Weights of a small mixture-of-experts language model, trained from scratch on English Wikipedia: 11 layers, 504M tokens.
Below are experts of layer 5 (counted from 0) of a mixture-of-experts language model. Rows are named router (the router's row for the expert), gate (a neuron's input weights, with its number), up (a neuron's input weights, with its number) and show model dimensions 0-255. Each number is 500 + 50 x the weight over its row's rms, rounded and kept within 0 to 999. Numbers have three digits each.
After each expert's rows: a language model's description of what the expert responds to; "comes after" lists some tokens at least twice as common just before its tokens as in all text. This comes from a sample of Wikipedia text that the model never trained on. Tokens count by the router's weight.

# expert 59
router:476457475498444519546414563455425567497384466481505577442454461498537488566449509573493507432464565459521520491586598597533438401495449502528543552528464584501511605561458514474506424514486514557649491518445498588425455445543434456454425463487521530526508534437538607487516520499480531537495526437559413454484520511462538458599489488521468498476510549596516492485534545488594467632486504591532516568508470523488488550488491405555458501535446496590594457578508509658505453538620496494435527449439544519450464450503424457524483446503506530465490496427476554500463522534515476442484379562413528535511482466520460542469497543565525520495556591555437506553429481423509488501562456518425492583524481528522505533557583472552430483488457470501615507475534524566496429538529562
gate2:508507460439442427513540510540461592495543528445444454482533499474516516464523601547500606499506512595495555463411436487478544511509467487485576470575439521467525590442568635489525469437414490557495445481405411595444503513477400459488609461517523552484436530532500492511501430542439466393438506553542574432581537481557451468470424514523468624512519549519574504471467481492534547534454513525551483505569485479520559377546508411425517568396505528579445566488541536491498527585637454479453462508549443536578509468449534466467441507632472496452584453495564547587503559496492501427479515551483448493529480541443475526411486520432412503511475465496473543533549449417509425477436490493572534495550469506518571483517457444535475462500461454456466477549400459503551481559589515
up2:455533487460551509503562433529431508497489533447466547504560483491513546388432473460549504645499446437497462521493527570470485440616507478474462496600518481444536462464393404550535475566494525566486534510479452533571466493352453531390409501508478424403550490504491558491542554431614493514466521484514463582490524499460460575580531560585545511516466534427426608545512569483502524466497499484460421391514488548459489515639509592459533560572520558453494553464491480485535445561463460549431510508507546537471504469458520511578452555499450519452470519518588551481474517489547573516436472468588526565486530468574535584504537561521450552524533488382472474445500548536481529517605497523524433441563512547497545523481506455443512462522472602505540512492545604571485531631473559
Description: Prepositions and life events
comes after: " a", " A", ".", " his", "A", " an"

# expert 45
router:505439497540413501432469436413483447449451402468382475537519531445520551572387554512516529460462533540584435513527480424487501518492524547501487482501454477520426461433444464536494528436524441419487474513566483460459501528481511542510472547515458420391455488480572513461510585478471488414489426544524389426472426465427658454403424493526442406526518575498548541492523519454620560504447469541469535569586476480527495557537430558547504467416455551496412579504535494475512502503509507498572545402616553521515577519527527442473509511507401586477544441457473511481475467445514488561485538413508475504574485511534494568473515499413509555549531561459435495490422418548471462522488632446540558504567509488498479529436530499446521536501575473576509361459439484517442509475484536
gate3:519527507472447478548598478456494543589530537444459509590489413525502417461487466507501529482498349535573446537508476419470496436483443455572424512562532482540543456464501547505605499545435509516538532498496511548500443541501450491548615548520475564514484422519432470440429376546568430506499425445552508398445502643481503552451563433529457539556605448551412486419464521524474599521443531484514588424508502559508441483471572489424548512509547473457539609472524481510559412561458476458467521396499504535514435467480469476581439424477418382469508479485449546461460443618469515550518499478502485427496546512532477494473431563488513558520612503551530416507567559526530467561507492497551571441468404508454539538529529519513518518515492492510409509556427536465495464413466512
up3:480509541499507560553486492507546491515441479505526490478534528510460535497599467449461515571470549486527464575518496513506508479605505428511490510461438466479482484508520545527439514537559461475488439460481535471432454518487527499529469522420454410453541512492496462564576569595541512554489504603430553512536517450569573532513483581512533565488465480448479411425514543427573466534555410456461420513514513608451588515475436450434427482490537546519504467457417481526479594446535551508502502652566500405424475375565521531390481518426583627482495503514556576560527521423557538488548478586597502484486474563464547476499547509415444569413457428406525524493539419469553506576504563560448410513613530480517473562487527395542519561433487486504453548566526502550537494598473568
Description: Zeros and quantity words
comes after: "2", "0", " ", "5", "–", "3"

# expert 6
router:465395436584463503491479434440539501522405413523514537410491504496550560457452477521490652489450491556521527386507497491539489566602519478556531531501434468480557423497564492559393454441479454474471503437553479507504529514446524539501464494412474652487466424464502538497454512505523472558487525519501552397478528547516476569513532496489478544515527461459548459551438515489526538484557386508460581492567524432378449521419470433434514432513511500409564526489466609517547524449472402550550582470463567540463533433560559522548507572559540492495473447570479459387496545508502555496530532497597587440430560518543424535488595528522523453492588589487502507548477476513423498431544575558501483521495524498444401514461590478484417452573522536514488488506513471614513443539450457
gate0:472461458455448585439374539534531569554533460426488530467519610383497475409460516503410562515524512489546570453464482416577570431533504426562472531544514459457509527468527464424523509383545519454510492454556430488488580568514530562456528417574508549454459400487427500467481519482439418407578556481506550402508383492510462494477563496394574500557485515483475479550455531431467496518470415492510628460472511506450570476504404332474532517515476530532525459464493472470507582641536454457566447485551422580463480491502507555551473481480426477467524454475516435526480543455472489478489466532552487396518491498596576459518448524555465530438444502494390450413422489465528467553424446498561529544529476516494518520534516539506517489456480557540518489523465474515531424509503431
up0:477482562469474487467464562514487591525542543469446443515462560544423597412438485544417519511503573469501555549448469420444489516593552402566509537545511451527521488549433570451448521446616440493509517506570550460501445524504519511498581537492526564548489541480560466510524537541479540521480563485594521466445532452593556516543573518448572591512514502479481496658457519444547567512607476522506591509483580446487492464490515527481506500572548515521463446531448468505546572524521496518570518541524471525583569495423564455501518493449574485472444426439378472491601563451483498546504501447465513552511534472594595482543489493489482496418439462476434470509361455449559460610443476544624553453471446442569528577523485521481495625475471540427481410562538514535487537585512493
Description: Mid-word syllables after consonants
comes after: " F", "f", " G", " f", " B", "F"

# expert 11
router:536512414564557511469477578499459508468538529577532507588481481392599446529404461483384486488434561490410521434466442438547598512503577545540462542555538498539494582433472547532398642514516615455551504465586503435506525550473518561530522436489499478592425560494520533466500624428407478478469442479532505494535511589534539453561498407542463505554528521540570574498498458563441460471596496462409420486507482545504608504471483524492465414538440529528519533525449497548465565618545496533480462422519484529499420540544481467526522500496523518499467459530559432421523386481430513434481502435519512517525522477556524450575582356510510476508537501477561527511537496547548497595479420503557523547480518517450488480552556526605466480523472504594519452480456563459466553508499482
gate3:485478559486460451479544483459441494484464585505457572473464587486640438578578501539530479522502553543458549529410508534516460523428539548474451478469525508480494596407610464352465486446555487454525551467539509524521535565543438474478507499490532531501443557483496539467488449599527548448530462556597497544531563469509575473498573400526509545518509485534514500415453573539528499498465613429464536514514534578493425473506494578527473542477467470470445606438566572459495525528564515562509471557476480544532475507550464490506501500445575433600513388461574409506513526537459519436449507561553441435475494457525391528532535467519497467488580424469545538430521517478601450536543357454444517496520469474468437424546445552447514514463458591401492454411464424440475487426576569
up3:481528428489500478461467509524494496489467500529499423484512516462468490499484468476512411482594497520671378549593527498537522527552532464519555605576483448511537465556482568665528511616458573477496531508412592552499441537485475432532465496479468515474511477474464477531479533499552515501569605463483520493417461542516456492542529566582487485440493541431509433561490522568458461512584341497499499535504514421443538533503486376516542498566467545559544422568431462609500540483476485485461520450488463519484544537497502487427535461540486522406519604444508547490480557478459497539440496542482584478481390540471520513471526496558461446498535523480514510622575458472542524486528532484559453495444643408551555585466541499592487503598504458519535524533589525555565545595441476
Description: Coordinating conjunctions
comes after: " and", ",", " or", " well", " but", "),"

# expert 24
router:541544429484418524503444644473530456489448503541651524562381558527513591506436449571511436486513527562526456523502588529464436497585482523516510452500453429430518470433531506538498515554449537516590490548488554464483632498425564470471478402535549518572518465495550487481546521575411557508574523555542516425456440475491465495443507593389437505419477483514536540561496584500568563497413464483536521507421510374455510478408476493511484460501451535487599444521548434533479539558528527425511512545514529458568457550497542429403534508545444505613466527483492575444503557522529450527484460468530409436486541473558501502510548478486442500540526499460415588558553511388432527554545506435547502406533511472430495493539553468538459454522429500501465422479544476606498471478479484
gate2:544459544606512494355584490462549569534506557460521545541538408491513469479405523524576386582570525477457510496510488431488476511556513473452475514453487487522550541430613451480423491551521447459426520532471477497461506454466517376446559555467503510473557462408570519549549551576529445469563502521492508496473504488521383479471509527463500483503454554555393429447439478418558551537412438462506451479479536439436518536510489534497559492485509477488474438453523498563379555490380517590529415553542492589564453573527401513500563551465539510578540481484537477526559443514461464609472562503522464424401443438504538453505486499528615538467542510554448500503536513479428401552407533465567508507536500595484475459597519569456490444543525475491560477573560503454485488530433451
up2:486515373429439450424528427462473478488457477444547458451418549504536457507499579473450450461496507490424542433547522531593629613472501525476620529535492607537533477556559542520479593489487435387430497534458444527519453540483450482518548479571484496507446392508482536501562502571549503528469472460546503494449491537451553469417496518423551598487465492551496498589528419518529493522539486532516520567513579558551530458480530520490622485457491440609403519480482538492496464457483563530572536538466541588554434504503445519513502486611536451512563497405487411496525493558548539458487550456528500486523514650518481566564492551470498426490480615426524494506560499470593502446509448407464570483523485452536513446543498550458474588506499516369581494489519486502497513450621530
Description: Word-initial Greek/Latin stems
comes after: " ", "-", "s", " S", "S", " ("

# expert 35
router:571628546531461391540511489474497448444591494485496584474485523568486451546546454479568511524464521479506509505522567571378552498530504460486585534498591444469480484446485585486547496447497422409516432496475508498455495504444552517434522526495516512403506590481453489479552514511543441447511488456510522536501501539439617483419500541437499524470538553529444422486506454555389496456567520460506512382538439587513479524554464600401582427544549518493490505478460468476479548449500478555545414439501575525465516513490533486394569672483529415459586477423446509468440439470493442497454548503439465542542535551478604461438534467452564482459470440473469517451570570545483582558558541404426478495459519464427483561593492557548496544472498557484561461531434522526548539558587487
gate1:520383493464530528503484475465548523546489589593490482545581488484509401585487459494486531483481520422610486475569457521460456483437477419516539517490509442530444486428484465490457428405447535521472433511453496550514543567451526503465542502532490540389488495467426447555499480477539563598497500536492390533462511510550589521566514517430476505450475505477526455530603589512444419555486506432560522455494547456488485384608584459542481483475440456546564479410367494474466530412462461541448424516551542551562595493459498485459527442473553447463474534464424516574520513503544493465509467519606496582444430544603513455512481535424561498489574479514473461504550442467452451468480524365466449493533538531501556434560487525483569484426424431524545447479418449400465572538612488
up1:517462476510482592536453576434527518540504436457495548506535429622537487499550491489547483425535437545498387540524521526449561575588498460484498585506492442496516501471461505500559548495511454507493457540449468489502608389486491551524489462586510545466523381546467432509455588557552548528497520519502470470507514506558480460459485475539569548482541440549452496577523514503499531396424511386616485461498443484595426494415389471543447493569561604470475499567515361534420435523439494494524501457449556520556494500452454457474541545524543500551476528443549537562556593482502516432534446481508464493501554533539428478423548499454513469510564366498495491516449381508446536508420501428447559487479599569473538453436372496501509416567584590512455506467541449463457535524466447
Description: Definite article
comes after: " of", " to", " on", " by", " in", " from"

# expert 61
router:487457489517549596451428512508507418529586526522606516526568518379439536461556559409424519474454554469429555501559484620434474550413518438414413598494523443479459449544589464477480482428477435551441504441553490483473538494485470422538471543489487537421517557485572477517407437503577501434422579444436501530560516434504462563499573449529447555581560403479567502518549500536392456541531503542522496524461543571591481541587492487523480486476504489504511549544527550508523461538577434536508497598440434498562430527471455450444411456462541350430421481546464539567413535502459490523449590522506529515515503556530496486491479446529575543522459463515410468472501531470445542457483548462494545461499525428564580561485469526577484571518516443452558452565552498500462460459447497
gate2:495535509505456504421595536432529482596528501502480585448520518583490507473479544511531490467573476472545589526526483415448476597416451518452532580470486571508517501469486422490510520524405499456534445552589436494577473535554439498545570432458449546533481549453414497449471531461475419464409572510480493551514472510540625550443477542521441566492476459508465540485460484472510476493469511378524510504416531501441567494441459492613457514545530503426492409468431523510505563455546512492643535495532528615487505434455398494441481477393535384583514542482504507530575476505585495515558548548519515429462536532461478494389460436506493474518552431503469490495588401552529554470513486542421616500566384447565449521422525528504542531551496557448468545546461443452528565520494581
up2:424464510558504422463485580521516382419435550398481459538507431522544502426507495472462598497521535498497394511390479513458478458413479530547479552510499446533475534466502542502401491557575451469472596475383585523553502536533503439516469506600497474511440435484505529383463507434474406495435527474430434517454471472558505540537560519470584506503410516437509548424525558554527494614429488574433593467455576539480390511523450471446413546497550497423479590522462459502556526500458533514548449507451451481493446587538498574433553532517506607457587490422577464549576501409554553470437466450562516524484481483548513552447469592529506523512495498476450483473499442461425506418450542511424519535537476546488428588531548439507524554527488451517583485502543531473493405477446530
Description: Articles and prepositions
comes after: "'", " in", " of", " is", " for", " as"

# expert 5
router:476478477513572497393552536488526523498595549521433543450533492512445510403550435414417452498540458516492501486475442598443516500466513470458503442471549437537551525627433533500559456422569465572475514468454454518533568573578457515590538516517512544602501506573523506536480421462460544464508524482476518473524522451496541566495501507600468505487431547537488484423548496531512530562458549499490547422581433512491519402653495514491502477422503530499442468525487511486569463565508471480433466516493470472546453443523451510441550505515686543474551567468568448514544485482598536529532562555518549558482510510621606467579482439496559518509379504599544482514558476546492606472433416499549562560435509458575534508567553579447555443480482405581481469520471548488554460507443510
gate1:551471529436420521532604444564515582516516567390528557442508556552611525479503503541454477576536458511490477545528576376563418517510486427469433450503537604436580471500466574512511547477438517537529481563523445522454504464558456481539422444463506522524481465449453439488514406566504565556473456561511543516500562435514446526493402497420433538523481577479521446499529555438478494482546454534440475609470497505506424489507482408525532497568485485485454489599554434511499495413501431512597483581540600527498582515538453560480540501457556392478547552558458529465496420534513461500542510492549490429400438459543488588425496439420498506571510611469474451515445536512450576394473505525502465579592488527543448448538516494517572620489486471417481516468410515496547424513471480
up1:538549401570504480386438560512497459509535565561503568438583475547476542501482560445468492543495484470503466568408498478504516498435503530567585522483445522557523520526454521473453478505482460413479541478453521435547542460487600451526404476534586516559492513535379499617528473433575464411521510540356548573536516519551536480510471497524464456447378549511540490479442591531461593524441456456549477581482550525472526510490584510481442501518397483547524437494523457446436418544496442473575504554460422482565532468482475467409466447485504478510531495529459493574586572519466550434429549525446627512468550506518620616534434514552558495499507450463536471478563410447460469488521531507571512466459492527493436552492535612400590443542574575496508527513489460559481474527542451
Description: Copulas and auxiliaries
comes after: " it", ",", " he", " It", "s", " which"